Weights of a small mixture-of-experts language model, trained from scratch on English Wikipedia.
Size: 8 layers, width 192, vocabulary 22709.
Experts: 480 SwiGLU neurons an expert, 1 pick a token, a softmax router.
Training: a variant of Muon for the experts, 640M tokens.
Below are experts of layer 5 (counted from 0) of a mixture-of-experts language model. Rows are named gate (a neuron's input weights, with its number), up (a neuron's input weights, with its number), down (a neuron's output weights, with its number) and show model dimensions 96-191. Each number is 200 + 30 x the weight over its row's rms, rounded and kept within 0 to 999.
Before each expert's rows: "comes after" lists some tokens at least twice as common just before its tokens as in all text; "comes before" lists some tokens at least twice as common just after its tokens as in all text. This comes from a sample of Wikipedia text that the model never trained on. Tokens count by the router's weight.

# expert 19
comes after: "-", "|", " was", "\n\n", ")", " is"
comes before: ":", "\n", " in", " |", " by", " of"
gate2,172,207,169,217,151,257,199,155,274,240,249,194,212,179,185,249,217,207,221,197,207,206,168,158,221,195,223,177,188,223,178,195,185,203,197,255,155,218,189,222,136,139,168,166,223,250,214,242,168,202,241,189,191,205,152,191,165,162,214,164,225,231,179,231,190,202,256,221,173,214,198,157,200,146,313,223,247,211,220,190,223,191,191,236,205,213,176,245,189,211,252,198,218,223,185,246
up2,209,178,178,215,171,204,168,214,244,190,239,193,138,177,163,167,216,260,184,173,255,194,212,138,202,152,199,196,237,242,192,201,195,170,226,157,163,165,193,213,190,193,244,218,229,207,153,192,207,170,175,132,180,211,171,206,226,224,190,168,249,228,222,183,198,109,200,199,208,250,235,210,205,236,216,203,176,201,164,166,191,187,172,227,215,189,197,195,169,244,149,171,242,177,225,246
down2,182,218,240,183,250,158,213,207,134,227,186,220,222,196,189,218,165,264,197,148,255,203,203,205,173,180,206,181,218,176,212,177,151,161,278,226,209,230,158,190,231,158,219,178,169,196,180,196,214,161,208,202,255,195,162,209,238,239,217,209,176,188,212,180,164,216,141,156,185,259,177,163,186,185,203,164,252,209,210,206,177,167,212,190,219,248,236,227,179,195,175,205,216,188,160,187
gate3,178,157,190,200,176,184,182,162,238,191,197,205,261,248,162,199,224,219,163,111,221,229,226,191,188,233,207,195,194,209,174,207,233,180,182,171,167,222,218,191,187,213,159,248,164,186,143,198,223,236,223,230,223,194,222,196,224,234,185,155,180,162,201,163,101,171,220,206,221,197,226,256,168,226,212,173,227,223,185,219,169,191,276,237,208,201,222,185,208,201,214,152,158,211,223,206
up3,174,195,225,189,191,224,200,156,203,225,155,191,200,195,219,158,179,196,155,203,206,146,217,175,213,206,152,198,178,212,201,188,215,175,212,201,118,179,192,198,230,202,239,251,210,241,149,180,206,187,202,175,206,156,247,206,185,194,242,262,200,168,198,190,149,222,239,241,250,155,169,115,230,171,214,222,223,158,161,196,177,229,246,181,227,231,240,177,171,165,191,226,205,225,221,182
down3,202,217,146,224,214,205,231,205,196,200,236,144,183,153,228,219,202,215,204,259,275,263,221,201,153,176,142,217,179,158,202,200,200,139,185,204,246,207,161,228,185,202,247,161,285,235,210,206,209,214,220,203,210,205,207,233,194,187,185,176,168,227,169,210,204,221,184,218,242,177,197,253,170,206,179,212,147,170,211,242,224,181,224,210,189,212,216,195,181,247,240,225,154,200,209,176
gate4,172,145,170,243,214,170,212,178,166,154,188,219,222,180,172,226,216,180,203,227,197,233,172,198,148,189,163,222,208,215,225,237,262,150,261,172,161,195,161,228,185,214,193,145,205,206,205,190,214,212,210,161,173,178,202,164,256,117,236,183,188,156,201,213,200,171,198,224,170,233,141,259,162,160,212,200,250,171,202,220,213,176,199,197,185,217,269,266,191,232,207,221,215,194,194,231
up4,246,176,165,235,222,196,217,222,169,161,215,245,154,230,156,241,199,237,206,170,191,199,205,213,180,138,194,253,186,220,211,220,196,214,183,152,195,199,208,179,186,173,207,196,193,251,248,209,174,232,210,244,161,201,173,206,241,163,183,194,200,185,212,179,195,190,159,219,215,230,165,221,164,216,211,180,130,216,238,204,165,179,160,220,234,136,198,177,213,294,232,221,239,277,128,178
down4,189,132,169,245,153,161,222,273,213,204,239,170,188,213,212,228,188,232,190,198,219,196,220,197,223,236,242,196,178,198,214,212,147,182,220,214,172,223,241,216,169,137,154,203,188,182,204,229,158,211,210,217,217,234,178,204,217,169,186,206,205,150,210,157,198,210,204,223,227,264,195,162,192,190,214,177,161,229,206,214,165,173,174,161,215,206,159,211,219,169,167,185,210,191,218,192

# expert 18
comes after: " |", ",", ":", ";", " in", "|"
comes before: "20", "19", "1", "2", "0", "3"
gate21,181,181,217,189,158,209,182,196,231,173,201,174,183,238,219,262,196,196,269,183,206,211,151,205,278,208,233,188,155,211,201,188,238,142,186,161,225,224,225,264,228,166,180,213,202,183,192,208,239,202,222,173,194,140,175,120,160,233,155,245,222,197,209,206,221,211,169,199,212,225,189,190,150,234,239,171,195,155,193,174,212,238,163,247,190,243,259,167,219,175,227,233,168,130,236,192
up21,239,215,161,208,227,204,192,259,246,175,177,186,192,186,183,147,200,223,216,212,229,240,217,184,170,207,203,182,180,167,184,246,183,212,201,218,166,255,150,236,194,211,175,171,221,185,169,211,194,232,192,217,211,178,196,254,209,198,193,190,150,185,224,203,209,209,209,186,242,204,230,216,162,166,251,208,159,233,202,206,206,170,225,160,211,152,146,263,181,248,214,182,210,244,204,202
down21,183,225,168,246,216,244,257,218,241,237,202,216,214,183,226,246,256,194,208,165,183,189,243,261,194,243,193,172,163,162,204,174,167,206,190,144,176,134,228,175,179,120,265,163,194,243,213,253,242,168,173,181,155,248,247,183,214,207,191,194,228,189,145,171,197,163,195,214,202,171,183,206,247,207,224,225,204,180,206,200,170,143,187,263,197,188,165,236,209,220,152,205,228,218,220,193
gate22,191,211,149,187,196,200,207,175,174,194,234,228,199,210,202,228,193,162,194,261,193,179,252,207,138,175,156,180,224,203,211,218,149,264,191,161,225,208,204,238,131,162,233,230,243,162,210,179,191,211,211,262,201,208,167,207,207,172,226,222,194,154,224,205,257,214,155,195,234,201,205,219,251,179,186,219,211,206,228,148,220,188,195,212,217,248,159,190,192,148,194,216,184,217,273,182
up22,248,243,200,153,199,240,228,208,208,228,153,232,290,240,205,238,208,214,192,184,186,228,129,171,204,197,207,170,257,178,238,172,221,183,217,186,226,196,266,169,257,202,218,209,162,196,183,202,258,256,200,173,155,237,194,162,169,196,206,201,209,180,204,138,223,204,205,216,226,156,262,136,233,191,147,201,144,218,208,187,216,249,202,259,213,219,235,248,175,204,152,198,188,171,187,216
down22,155,218,205,152,239,171,208,206,234,238,195,214,238,158,203,149,246,201,134,202,149,215,187,166,193,208,181,183,199,145,193,161,180,176,208,185,219,235,196,188,244,197,204,192,179,142,225,191,234,177,202,192,206,213,263,195,220,173,212,172,193,204,237,235,226,249,198,220,209,176,176,216,208,164,195,134,232,190,243,206,193,178,229,269,186,152,219,193,196,233,160,185,168,201,238,182
gate23,208,178,209,163,217,181,146,207,240,205,173,222,241,246,213,179,191,222,177,213,226,218,264,137,130,166,156,212,162,243,215,214,241,223,196,264,215,223,229,244,249,215,186,220,176,208,126,205,122,144,148,225,233,179,217,219,178,194,250,223,163,228,202,203,168,236,201,185,207,157,201,217,212,194,186,206,205,182,172,193,148,242,244,261,225,229,248,197,228,188,179,243,143,203,214,194
up23,174,204,209,178,223,214,228,191,225,220,189,219,229,252,187,194,181,213,153,191,210,187,235,199,171,115,159,277,225,230,212,159,263,230,181,266,179,230,227,214,215,243,220,184,167,226,156,220,145,155,199,257,186,208,216,211,201,224,185,218,163,204,167,206,183,181,191,164,218,183,199,162,157,223,205,244,207,188,215,180,207,239,204,246,203,229,217,218,204,222,151,202,162,203,185,233
down23,186,157,200,197,188,198,195,241,206,189,224,184,202,221,235,246,182,194,215,181,224,165,190,219,179,211,173,172,137,151,207,217,183,229,220,211,193,178,224,238,240,190,216,187,229,165,239,221,183,185,193,206,229,210,190,217,177,158,214,234,121,242,198,137,190,215,236,245,192,180,167,246,222,182,249,211,197,189,202,250,206,195,184,173,168,226,116,222,179,253,244,229,154,201,207,180

# expert 8
comes after: "20", "19", "18", ":", "17", "0"
comes before: "–", ")\n", ")", " |", "),", " ("
gate7,244,150,204,240,206,152,190,148,182,193,188,224,211,176,252,275,176,212,196,149,185,214,212,207,242,232,276,200,222,207,244,184,175,170,179,198,224,198,215,174,190,224,224,187,184,234,189,184,199,252,218,219,212,202,148,185,159,159,209,178,220,163,186,207,179,211,268,214,194,250,209,197,139,188,195,139,155,176,203,210,209,221,165,216,210,284,210,187,232,138,176,233,233,227,222,211
up7,215,178,223,196,239,173,193,203,162,193,214,214,247,185,206,215,162,224,241,207,202,229,204,187,185,202,156,183,201,229,235,186,164,198,169,220,170,192,178,171,203,213,187,195,222,193,157,199,186,211,217,218,185,185,144,211,160,196,196,224,180,200,175,221,182,179,276,162,187,208,239,206,191,220,232,217,197,224,267,187,184,223,177,146,181,246,182,244,191,154,221,208,193,230,148,207
down7,184,173,182,194,238,204,215,179,156,173,172,139,182,194,207,240,204,204,276,150,228,192,188,225,228,224,186,267,255,226,189,175,158,178,227,197,199,198,217,192,226,256,130,152,163,242,229,210,195,209,165,144,189,199,218,207,157,222,171,217,232,181,207,203,214,151,235,177,248,167,202,124,169,177,221,193,192,215,191,246,197,176,151,172,185,215,244,181,233,235,264,189,243,164,179,246
gate8,208,202,202,196,211,245,176,267,205,179,217,179,196,176,224,188,233,163,183,260,210,197,190,156,184,224,224,192,257,168,194,216,188,189,150,153,157,145,173,215,198,189,215,193,198,203,220,223,194,234,227,249,211,192,222,225,219,161,225,218,166,229,203,187,173,217,199,122,193,171,188,179,188,174,136,213,234,165,218,206,199,223,194,277,228,158,229,215,227,212,177,157,162,206,252,183
up8,201,194,209,221,167,181,247,189,158,205,168,228,187,230,116,229,177,156,197,164,209,205,216,193,200,251,197,221,227,207,196,158,222,220,190,217,197,287,248,209,210,148,206,167,157,185,178,198,210,174,214,186,188,217,219,229,146,212,217,224,138,213,202,170,171,172,172,142,198,202,182,200,220,197,189,205,218,219,177,238,194,168,185,239,137,189,210,173,195,167,192,276,164,162,185,168
down8,202,212,167,153,180,198,211,190,257,176,197,195,186,178,214,205,185,212,228,180,210,176,196,227,238,196,257,198,191,222,202,216,216,188,168,210,230,202,226,136,308,199,230,208,227,192,190,220,198,141,121,151,191,193,174,201,204,230,182,194,182,198,230,212,149,215,214,214,212,207,234,243,176,205,195,148,204,160,228,233,187,210,205,173,216,202,183,246,223,211,164,168,134,215,167,246
gate9,232,230,167,177,192,228,174,202,250,251,166,192,193,210,198,165,245,198,158,174,211,217,161,226,152,143,186,187,210,218,171,191,227,192,201,226,213,142,205,184,191,194,186,220,209,173,190,205,223,214,172,201,215,198,224,168,197,224,227,246,174,209,188,146,208,147,160,161,247,194,179,183,242,229,183,165,185,230,236,229,158,195,268,211,207,190,227,270,161,163,221,212,170,175,169,169
up9,210,207,202,224,164,178,214,224,183,215,232,237,197,190,215,237,178,195,200,170,208,144,204,161,236,255,204,217,199,200,187,201,155,207,158,182,204,202,202,178,219,202,181,196,214,215,159,240,174,220,206,175,189,231,205,220,190,197,161,202,208,230,190,228,202,187,228,230,146,173,210,203,170,231,212,227,199,182,192,167,205,212,121,209,197,178,200,151,195,195,185,195,186,200,222,221
down9,203,189,177,228,188,206,168,199,166,192,229,198,181,173,190,170,238,201,156,194,217,138,234,181,217,191,183,145,194,146,207,171,208,182,138,193,177,240,186,203,268,233,198,280,220,184,110,141,242,224,204,231,230,185,242,202,234,216,186,199,207,225,196,213,195,234,201,201,229,223,216,211,185,209,146,161,218,216,249,155,207,237,207,246,245,171,205,225,199,185,209,209,180,231,178,208